Experts of a small language model: width 256.
Below are experts of layer 5 (counted from 0) of a mixture-of-experts language model. Rows are named router (the router's row for the expert) and show model dimensions 0-255. Each number is 128 + 24 x the weight over its row's rms, rounded and kept within 0 to 255. Numbers have three digits each.
After each expert's rows: a language model's description of what the expert responds to. This comes from a sample of Wikipedia text that the model never trained on.

# expert 45
router:169088092134097145120123086118128149125118144120138145138146138100146099096138117134107120185108113102129171099136077113139136137158146117104107100155155136128162149115134149138118111146170140112139085167168150129134113141124109164152115116142137137141169119132128134099166168120120105107116147157183100100130094143122110166160096119164101131141156168160106103154092144152153140118134148114132155103136099150144113150135136140134122093134137101102160134082182161121134104126118120157129162117158122102109121128107169132150145145108160182127124074083105123117157131081113164164137210148125122097138109118131104108128109095127139134076092179105130126083107109141143093122076101156120127100164111138115140117119100146157114125129114141106117171123159103128119138118108130
The or/er pieces. Mid-word pieces or, er, ur, tor, as in unincorporated, Emperor, successor, energy, and the year prefix 19 in dates like 1935.

# expert 32
router:133157118125081132074108090121141144109159120116081150120156165088153129149116081105086072145109109097157118130109114115119120123124142135088112121118135080105129151129117123120125076151154156081116106144142124151133109123180123159156132128134145151168162122115133136103153153109149126088136122131139085146183121185121125137171141112170135151127100147113126105112131164127115176107119134120159137096069146127155125162121082120121109136130141121129141106120116125121172144114126110155120123120150133120096088113127140115128131099098124160195102117145105084124131121110138176134154133131122116119149114142162084133141101103153136134145089122068098111097104122189168125135108083141134112116156120132147145102122083155115117119200094125138149117146128108129147126115100150
Single consonant pieces. Lone consonant letters or capital initials forming word pieces, especially t in Sgt., Lt., and d, g, l inside words.

# expert 21
router:123070121121058118098115124105152131119147126189131124152139205114148126165139102144120101156092140092141156126173099123160118147114141088132081110156136142117141168101130124135125103139142139116142109131120141140134118148118100120142121128136166156142159111099147125110161148141141129108129120111138106131150131110130137162138092100134107156133157125179070121128050129165117139097143140086156138100109147142128137140157126118147092131113166119124128107128143156136140134141152095138149138111146136114150124140108157172129105157095122141147073150092122114124169121123135137174147116236160145111137133101139101139119100097143144130158131151099109087115127113159167123135124105116111124114167136094090154107115110121176126107121137146087155129109124114133152121104108167
Word-initial letter pieces. First one- or two-letter piece of an ordinary word after articles or adjectives, such as p in pageant, h in horses, f in friends.

# expert 16
router:128109110125098138113098124148110150142137133143132143130172147088118100136158081136113103183124104124148158125159109108155156160146154115119120110151151102125142179119122145156095101132152123120157109136154164128130125162117067117162089104170150130154136090099161125108146156096131114101101141101156100118129120125117116166153107089161105164150117170168089105142088108163141149107143172088106121103116127146170122132161118130124100098140144120103159106090128177115145097152152133132124161090157138105118104163100153157108118136117138148114103128129112099097153144108119144154145139144168113106151104109143093099161119106164155144097102148091122098104124113163139119124128120128110126097174108106097156110103104148149107103143108164094143152072143102122121152112099174
Punctuation after names. Closing punctuation (periods, commas, parentheses, quotes, pipes) right after proper names, plus nouns like season, count, order after names.

# expert 55
router:137107115111085156126131095143158141170174134147112146132183161095131095136139115129093084124092120105142163127168125104149152152112145150127109105164145129113155177123118165146099118120141144122179090151146156155105129150133077117183091122144161128140150106122143119087152164086121108123123137121181096152145098145134112137152091093154101180131099154182089107134131101131119147100132149103129139126129115125148174107152095130118128118111155106130181134109170155124146126140150122153090150105140149102129088139102127153115107147111146110150097138113110100112158143104106129153143143161149097087138115126134103100138125092155143145109098140111105103091088088157122114138137107140117120084154130123101158092102127147154113119138103172124140134115152112132163157096103154
Verb prefixes re-, con-. Word-initial prefixes starting words like re-bellion, re-view, Re-gister, con-, de-, pre-, trans-, usually after articles or verbs.

# expert 44
router:143098105118099144110127109148144148138149146139109160108168163094137096130132099107110093144131123124143160112147116112155132146129164096108106100155153099122150157102130144165082112129142128100161112146161152148140104158117101127144130109166152126157149099116162156087153159100136115121093139113151105120123103154129124162161105112167106186131115172158102115145103116152118158091155158094121143081104154137157126132154114142138099099128143114104156103105150162118151100158163120151095158092146144092115098144089165140093119122118150134147091116122108099113154148105116153170136136166150108095159101097138093101153121083157154152121098151106119087101114102167148112144114110136113131097154085114110148111093104133155103110148102166140124162098164107132148139100092160
Capital letters and coordinates. Capital-initial pieces like S, E, W, Pe, St in names, degree signs and accented bytes in coordinates, and U.S. periods.

# expert 23
router:126120133108115150087111069118149134153129155161106153119155154109126119125127116097139081136117118092118194121149082129112135135123141099136077140130164096108138137119122157135107096170140117108141090152132128121143107152152059114128123128132136151146117098108127200127191134114131132142057086133133092119159119154118108131139123104134153121108131151137092095146116107140118138120130129118144125138093163144157165181160128152103130127144145130116158124115126159082175123125142119133129128071124124144117106124105121156141120138142167142163129090088068124091121125086076169135134185175165127100136100101145122134129113113155129170120105143111146087097121108133154140154115132184107121096127099138108120141110107119161098108177123134134122116121143139120139137122115142
Capital-letter word starts. Single capital letters or short capitalized pieces opening a word after a quote, bracket, line break or pipe, e.g. "I, (Game, W.

# expert 25
router:150102106151105141075092112147123157107130166162093158102140145087117141136138116107115100165130142108120165143146090128135170154093145089115126098167151130087147129095107159160093146149133100094136104149152158155151098136100136178122151117151140111110143122115134165101159148117125138102120101129155126118130112104082094120103121119125152131109089147157102137133126075149159135115153148103107146123119169128140148120144117097187097105155148107136128099107145150111122091138151099113116143114140131106111118129119147129131114095113126181163101112142130119100153172122084119153162123190132123106162100116127098121122117120156160113132128157099152086093096103123158151131111091149095173100130144132132177104119115168124140106126094146128187165152177119127136161142121123
Vowel u pieces. Word pieces containing u, mostly a lone u mid-word, such as est-u-ary, Port-u-guese, ju-nior, tr-au-ma; also month names.

# expert 36
router:140099105132105143112109105139124157127150147151130144109152140088126109122157088098097105158120133132142168116170121118149159140139167094100130095156151103120160169102124143158095116141166148127173119142142154150132128165143094142149129106158150129175150102112142145094149166103130102116100129101162100118143119157118121162157105109162108168145128161165101103155095126157129154100154160101129146147116116141166127132152122140134089102127150116103176127091156153101149121151167122158118152080145144109106098152083159131098115128100142127135109121110092100100155140115105140162137168167157114103143087125143093121146094085160151158109080159117123101100122099145148147128125113142115131113163095098098152097096122141167098105150101141135138160089155101119132149115100162
Punctuation after initials. Periods, commas and spaces closing sentences or following name initials like R. H. Ashok, plus names such as James, Michael.

# expert 38
router:137121096138108170120135112139119136140163127135120107133147132116115104160132119097115106124131114081159153120119135133160130128149149122141124120139159139088145143137112121120082113128136170087142062113142153130128145162122104184150156113133145127181157120112124140128163144071096107147129119125172125166150144160128144165163122140154124137114098148141110125111101158149095163138152156095122143109094147128151185117143128127124090101107150131114144113122144137100143097149135095129104174131154144124132094117115137154083090150120130126118110098119124098077136133107115106172155169175108117121190095075119109131144065126136159152140124147093132090130093111119171126169129127146101137113186125108119186102118140114170124103142128136090139134095160119137112159095086113
The ar syllable. The piece ar and words starting Ar, Mar, Car, Bar, Char, as in alt-ar, Bel-ar-us, Ar-izona, Mar-yland, plus early, late.

# expert 31
router:141092129124127146120154112162099158154111147121092170134189154104165136146115111081065104124116122106180124099121095117153119147104142102082109118154153131126131120090090148130124113169142142135123117152201120128123125140132089121116111116144132164133131108096191141124118121108165130111090143160096127151148100133112107136135118109131153146143102153130103095156119112126145156116147112124113172120156116147131145146147150144130130133136170141139160108138200142101123106128142145179119123123152164118072105134137156136143140164102150117129140129119114139080140162113105161159120126147136130107156116144128114098127131088137142123150112126141066098116136108134153119136131123147133129113138123066127159114082129130146113131152113140085176114083149075052142150116118151
Vowel e pieces. Word-internal pieces holding the vowel e after a consonant start, such as sp-e-cimens, app-e-al, ar-e, ga-ve; also the conjunction that.